Weights of a small mixture-of-experts language model, trained from scratch on English Wikipedia: 2 picks a token.
Below are experts of layer 2 (counted from 0) of a mixture-of-experts language model. Rows are named router (the router's row for the expert), gate (a neuron's input weights, with its number), up (a neuron's input weights, with its number), down (a neuron's output weights, with its number) and show model dimensions 0-191. Each number is 128 + 32 x the weight over its row's rms, rounded and kept within 0 to 255.
Before each expert's rows: a language model's description of what the expert responds to. This comes from a sample of Wikipedia text that the model never trained on.

# expert 33
What it handles: Mid-word syllable pieces. Middle or ending fragments inside longer words, such as ic, est, ter, ry, ant, e.g. defor-est-ation, ethn-ic-ities, Turn-out.
router [109 160 103 131 109 130 173 139 122  94  98 159 157 172 137 129 136 111 155 118 126 172 133 169  93 184 145 110 156 122  89 108 168 133 113 209 113 178 133 129 113  95 132 109 135 121 153 114 182 112 134 129  91 121 136  74 127 132 173 180 180 143 148 142 146 178 166 152 143 108  54 105 157 146 136  93 125  99  38  88 112  81 162 118 128 160 116  88 213 106 136  61 165 197 159 111 127 148 182 118 205 117 120 121 137  69 141  90  49 109  91 103  80 137 122 154 171 111 181 139 149 113 121  96 151 183 114  96 166 174 173 120  99 152 166 204 175 123 104  95 127  76 174 121 106 128  99  99 135  90 128 130 126 121  96 145 148 127 128 100  96 110 157 164 115 149  82 195 167 140 169 134 133 126 125 129 164 117 135 138 139 116  88 106 156 171 100 165  98  83 113 139]
gate0 [111  74 141 172 131 163 195  94 163 126 133 118 167 116 126 127 134 106 148 111 127 136 154 133  72 148 108 149 115 115  93 132 126 109 141 177 126 143  59 138 190  89 106  74  77 114  99 120 155 181 144 155 114  77 103  71  72  99  95 164 129 120 170 178  66 175 192 115 105 104 158 133 167  90 109 146 100 186 185 162 159 155 125  58  86 180 129 125 141 109 131 131 123 146 139 106 106 140 140 124 176  72 114 129 111 135  75 104 117 119 126  84 117 100 100 170 153 119  91 107 173  81 124 105 100 117  92 194 184  77 115 138 146 144 172 111  89 180 153 107 122 119 132 128 112 137  65 189 135 188 143 122 158 106 112  88 118 131 112 119 134 134 127 140 166 146 147 121 160 113  84 116 153 103  83 178 115 184 184 183 122  78 145  99 138 173 155 181 126 186 146 108]
up0 [146 179 175  69  86 172 145 129 160  47  92 131  90  98 133 180 136 122 117 132 134 146  88  93 156 170  81 134 140 128 113 130 139 172  96 145 153 124 174 117  73 106 184  69 133 159  47 107 153 129 156  82 108 169 154 169 122 144  85 141 134 128 107 131 159 138 133 124 143 150 172 100 130  92 159  82 152 185 121 149  85 123 150 170 121 116 140 145 103 116  53 133  96 138 135  73 126  99 123 126 109 137 162  91 130 138 182 160 133 116  48  85 114  94 112 124 151  90 148 130 106 155  86 129 129 135 236 166  85  91 144 141 131 122 133 167 151 123 109 134 126 146 192 142 100 182 113 132 182 197 139 138 174 144 105 144 170 103 147  57 129 156 162 100 156 148 141 141 159 110 101 135 133 143 150 137  92 140  57 136 131  98 110 104  98  84 151 153 175 202 124 103]
down0 [163  94 118 126 126 138 136 133  86 108  10 127 112 183 102  86 136  69 119  93 179 115 154 107 126 103 142 143 117 145 102 130  96 184 153 157 189 156 122  71 163 109 108 100 129 126 100 109 156 149 173 141 132 134 142 150 118 124 142 150 114 133 148 192  75 112 104 140 184 165 175 179 150 116 157 101 145  85 142  98 100 122  63 143 136 125 164 115  84 132 133 123 131 163 111 166 131 105  63 124 108 136 218 164 154 164 104  99 168 154 164 138 104  73 168 130 156 130  90 158 171 108 166 142 130  88 161 127 184 121 136 103 159 121 125 110  92 177 134 142 134 131 113 103 113 142 132 167 171  84  93  91 121 135 148 111 135  99 137 171 137 132 108 119  87 111 172 132 163  73 173 127 142 137 138 128 123 179 128 107  92 143 136   0  99 219 148 125  86 110 139 105]

# expert 60
What it handles: Adjective suffixes, nationalities. Adjective-forming endings like ial, ian, ical, ary, ish, ous, and nationality or institution words such as American, Indian, National.
router [148 103 119 142 131  93 103 170 169 103  39 139 144  35 182 105 170 122 153  93 123 100 113 165  91  93  93  95 142  77 141  86 109  94 103 165  92  95 124 127 164 150  77  66 150  83 129  77  71 155  73 170 111 123 138 121 134  93  98 112 143 114 130  89 130 123 166 169 117  98  77 129  79 182  74  72 132 130  75 170 121 176 123 116 128 135 129 126  91 169 106 146 133 124 150 134 190 120 119 166 156 139 117 110 141 149 183  76 110 117  87 116 109  99 121 144 185 100 157  96  77 177 140 111 188 181 170 133 122 140 154 124 140 114  97 168 111  79 101 104 100 152  97 103 146 141 174  75 122 144 184 150  60 167 164 148 111 117 118 110 143 122 152 156 116 169  98 155  97 177 103 137 121 152 104 134 153 148  85 137 124  86 156 118 108 196  95 136  90  98 119 157]
gate0 [109 154 121 107 167 102 109 158 128  64 159 139 128 127 181 147 104 119 173  88  93 154 125  94 113 145 110 105 102 114  92 133 101 123 162 129 180 146  97  72 128 137 122 150 118 142 165 126 195 170 124 101 116 201 137 119 128 103  96  98 147 161 118  99  87 166 155 151 132 124 114 125  96 145 136 134 103 141 125 122 101 141 121 100  94 129 118 180 115  96 156 114  83  76 221 114 149 143 134 132  97 145 113 149 128  69 132 102  95 109 204 121 156 133  89 160 123 162 194 133 124 144 124 153 106 124 142 130 156 111 117  88 135 218 120  85 104 144 154 158 179 129 103 154 127 222 118 156 138  31 105 156 152 119 169  70 108 132  46  73 135  66 167 108 130 114 147 157 114 136 164  72 117 159 157 116 117  92 104  97 101 191  69 143  91  66 131  99 118 134  86 165]
up0 [119 104 162 160 110 144  97 167 235 160 100 143 142 163 167 168  75 137 129 139  91 114 205 162 207 161  96 127 123 142 150 118 104 141 159 119 107 141  92  95 118 174 128 154 186 144 135 100 175  99 136 149 140 223 107 114 122 147 114 152  67 103 110 161  92 134 175 101 157 122 115 153 133 147 121  71 111 143 126  98 129 109 118 146  48 104 145 128 147  95 143 154 114 123 126 150  94  70 136 117 120 148 226 100 113 143 108 146 147 135 113  94 120 106 100 145  97 152 176  74  66 129 141 131  87 163 132 120 151 129  99 150 181 134 152  79 180 113  80 157 151  90 135 139 124 156  89 155 126 100  85 134 172 147 143 127 163  83 145  72  96 105 152  71 129 132 151 175 191  58 119 119 132 139 146 159 124  99 177 147 142 152 141 168 144 153  85  87 152 124 127  80]
down0 [ 68 110 138 160  63 134 172 137  86  96 135 159 120 113 130 176 166  67 119 175  81 126 144 158 123 165 111  61  80 140 154 179  96  68 136 115 131  93 156 140  92 104 148 152 163 145  56 108 114 118  86 100 159 111 120  96 134 146 143 154  95 112 138  99 150 105 105  90 174 114 163 118 104  92 149 104 112  98 139  97 145 181  84  93 119 162 128 168 138  54 135  97 118 172 112  87 107 162 108 138 155 167 147 108 124 147  93 130 160 173 134 138 122 128 122 129 131  91 154 159 112  56 138 168  98 121 120  59 167 108  55 113 163 162  50 142  85 116 115 144 139 104 115 100 148 157 103 136 159 138  73 135 135 122 104  68 119  76 174 129 169 100 116  93 114 102 126 145  93 189 117 111  56  88 147 101 111 164 117 158 145 112 126 158  36 167 152 148 134 159 148 184]

# expert 12
What it handles: Initial M and P. Capital or lowercase M and P starting a word or name, often after a hyphen, comma or table bar, such as Vice-Presidents, Misty Mae.
router [ 87 141 154 150 130 101 145 130 149 118 118 141  89  62  98 172 122  96 108 120  85 177  80 128 116 168 148  64 114 137 112 217 116 126 146  87 148  84  61 121 138 115 138 178 111 147 110 137 176 109 101 145 103 122  79 180  88 159  52 175 132 119 155  99  62 183 119  82 131  98 200  64 167 188 140 110 155 106 138 112 173 138 136 139 138  86 175 128 108 133 143 121 142 155 111 120 160 113  76 143  99 140  83 126 112  88 107 133 135 131 104 179 174 137 128 144 133 103 196 190 108 135 180 178  92 142 137 123 118 148 144 153 110  74 118 114 186 143 132 129 112 134 140  78  74  92 120 143  99 138  87  86 134 112 159 161 108  79 121 155 127 176 201 177 103 168 125 105 158 103  96 135  97 124 129 123 173 131 127 120 124  81 115 171  90 167 172 104 142  80 117 166]
gate0 [ 67 161 110 164 168 140  80 159 102 125 118 137 146 118 134 197 207 114  80 135  80 110  78  58 104  90 106 118 122 120 137 124 165  85 167 119 117 137 111 143 127 131  99 149  63 139 129 105 128 181 123 159 136 151 196  93  81 109 137 161 185 118 151 124 103 177 142 116  94 121  71 136  68 135 110 122 163  89 123 108  99 161 139 103 156 138 144 136  97 148 110 182 161 101 109 136 139 116 116 152  72 125 172 101  75 121 146 131 159 123 100  97 128 149 122 153 207 114 105 141  99 120 155  83 120  96 121 114 171 119 151 159 105  90 118 159 102  77 154 116 139 115 153  85 164 118 135  91 139 146 179  68 183 161 109 130  79 142  77  37  92  89 184 133 132 151 143 131 114 136  52 111 102 161 177 131 165  89 110  91 106  68 136 131 121 103  64  93 140  74 142 104]
up0 [ 58 110 112  85 170 153  98 101 110 102 108 112 128  92  95 149 128  95 200  45 133 118 106 104 171 163 206 137 142  95 158 122 151  93 134 141  90 119 124 188 123 117 100 119 185 153 182 143  94 153 147 137  98 150 144 104 149 135 119 123  81 124 125 158 109 101 168 124 168 139 122  82 147 111  80 109  94 116 108 115 135 134 137 117 129 151 125 144  92 116 170  57 161 165  68  32 152 155  69 143 114 101 120 142 109 244 111 101 138  81  93 112 126 129 158 136  58  89 160 122 115 124 148 131 118  49 107 101 145 130  96  76  92 139 122 121  86  96 167 161 107 123 135 159 167 104 163  50 112  94  88 108  79 144  61 137 143 164 146 134 141 133 148 120 150 163 127 121 102 116 100  87 112 122  89 116 112 108  88 177 100 124 133 135 139  98 119  89 154  72 123 108]
down0 [139 145  49 117 101 177 135  79 107 172 120 114 134 112 125 136 196 153  75 129 161 138 121  78 161 140 116  82 116 137 138 144  83 101 155 134 147 151 108  70 136 156 129 126  98  72 162 167 106  78 169 117 171 102 120  96 102 154 102 124 190  78 120  84 144 153 140 121  98 107 129 126  90 107 100  83 112 133  95 143 190 124 108 178 157 191 150 127 118 192 116 184 125 139 201 102 177 109 156 130 188 140 114  75 171 137  93 100 122 116 125 133 151 111 106 146 134 130 145  99 144 125  93 178  99 110 126 112 154 193 137 126 121  67  67 125 184 143 126 162 113 135 133  78 106 107  98 170 162  95  97  57 162 108 170 138 123 103 114 150 109 105 148 103 152 101 129 112 139 104 179 132 135 124 153  79 121 135 172 167 150 166  84 142 132 144 114  32 186  96  56 141]

# expert 18
What it handles: Lowercase word openers. First piece of a common lowercase word split into parts, such as p, f, pro, dis, po-ison, f-ake, mon-sters.
router [132 145 134 166  77 121 147 144 111  77 131 111  94  61 109 172 131  94 151 144 110 100  89 156 120 133 125 128 119 118 127 164  92 125 182 108 119 204 117 149  73 122 109 152 123 101  94 126 129 106 134 114 138 147 107 161  57 149 152 109 156 129 153  81  73 150 153 100 152 203 130 142 148 185  50 143 119 162 153 160  61 192 142 147  93 114 161  96 111 122  88 160 157  89 152  60 121 162 112 162 100 123  69 173 142 138  76 170 157 113 168  82 161 202 111 110 147 110 164 113  86 152 191 119 159 134  92 106 138 115 177 156 176 133 128 100 186 134 127 128 168 143 141 121 154 127 134 123  80 107  98 152 153 181 113 175  81  95 132 180 135 108 113 174 190 139  97 175 102 111  90 141 130  86 144 148  79 151 108 129 123 159 107 145  71 145 153  53 124 121 111 138]
gate0 [ 90 142 159 170 101  49 152 152 179 185 135 106 125  68 150 165 151 127 182 126 132 155 123  66 132 127 134 120 142 114 143 141 108 105 126  86 113 161 181 133 103 149 144 149 140 112 107 123 155 195 139  54  83 102 135 152 102 104 174 177  98 164  97 129  79 151 185  48 148 163 114 112 115  36 109 138 133 117 159 128 104 134  94 107  58 137 138 102 131  54 136 103 139 120 179  92 150  94 131 141  82 139 144 149  97 141 153 121 113 156 183 109 124 125 131  90 116 111  83  98 136 221  97  90 111 134 152 137 157  91 191 120 168 120 174  56 146 169 114 108 127 106 129 149 131 153 128 179 147 132 136 126 162 131 158 181 143 125  55 151  53 113 154 147 154 116 140 124 146 188 106  86 132 168 119 114 190 161 117  93 138 133 133 124 116  99 124 141 106  90 121 100]
up0 [185 152  78 171  93 128 127  96 116  86 114 116 131 188 134 119 147  65 149  87 107  91 130  83 115 124 114 170 127 181 131 136 115 126 111  41 117  92 123 138 119  98 113 198  89  88 142 173 167 139 189 133 155 148 130 119 136 130 113 168 143 138 120 124 150 102 121 123 109 123 142 144 109  82 179 111 140 144  98 167 182  97 115 175 155 148 153 116 102 144 127 122 178 112 157 174 158 182 137 115 125  38 103  79  83 149 139 141 129 189 138 104 130 137  90 158  89 136 129 104 160  88 197  98  83 129 109  84 105 192 195 142  34 135 151 126 138 125  96 101 157  68 120 102 113 123 112 118  72 153  54 145 148 128 106  80 154 136 150  70  81 183  73 137 145 137  93 134 155 128 170 111 125 154 112 101 116 104  67  92 112 129 160 106 120 162  78 132 151 114 127 107]
down0 [ 51 141 146 163 146 144 141  67 148 162 136 157 160 149 171 150 124 138 148  99 123 122 158 154 154 158  99 158  91 137 157 149 141 125 149 125  74 158 108 113 126 125 202 166  95 137 159 105  96 146 135 122 150  98 157 181 169 106 110 144 133 137 126  89 194 134 142 122 113  97 136 142 182 162 197 183 160 155 117 167 187 172  70 140 179 132 160 125 145  85 170 126 157 127 145 168  45 171 104 115 129  88  92  68 123 161 105  95 108 129  94 122  91 113 109 116 118 126 130 121 162 101 101 162 172 105  85 158 118 136  35 141  96 141 155 152 127 154 101  64 108 129 126 142  73 112 157 105 133 109 144 185 150 170 158 104 150 118 175  40  91 138 174 119 106  94  99 141 166 124  74  78 152 120 129 140  91 166 120 164 103  94 164 137 163  86 115 144  73 140 183 131]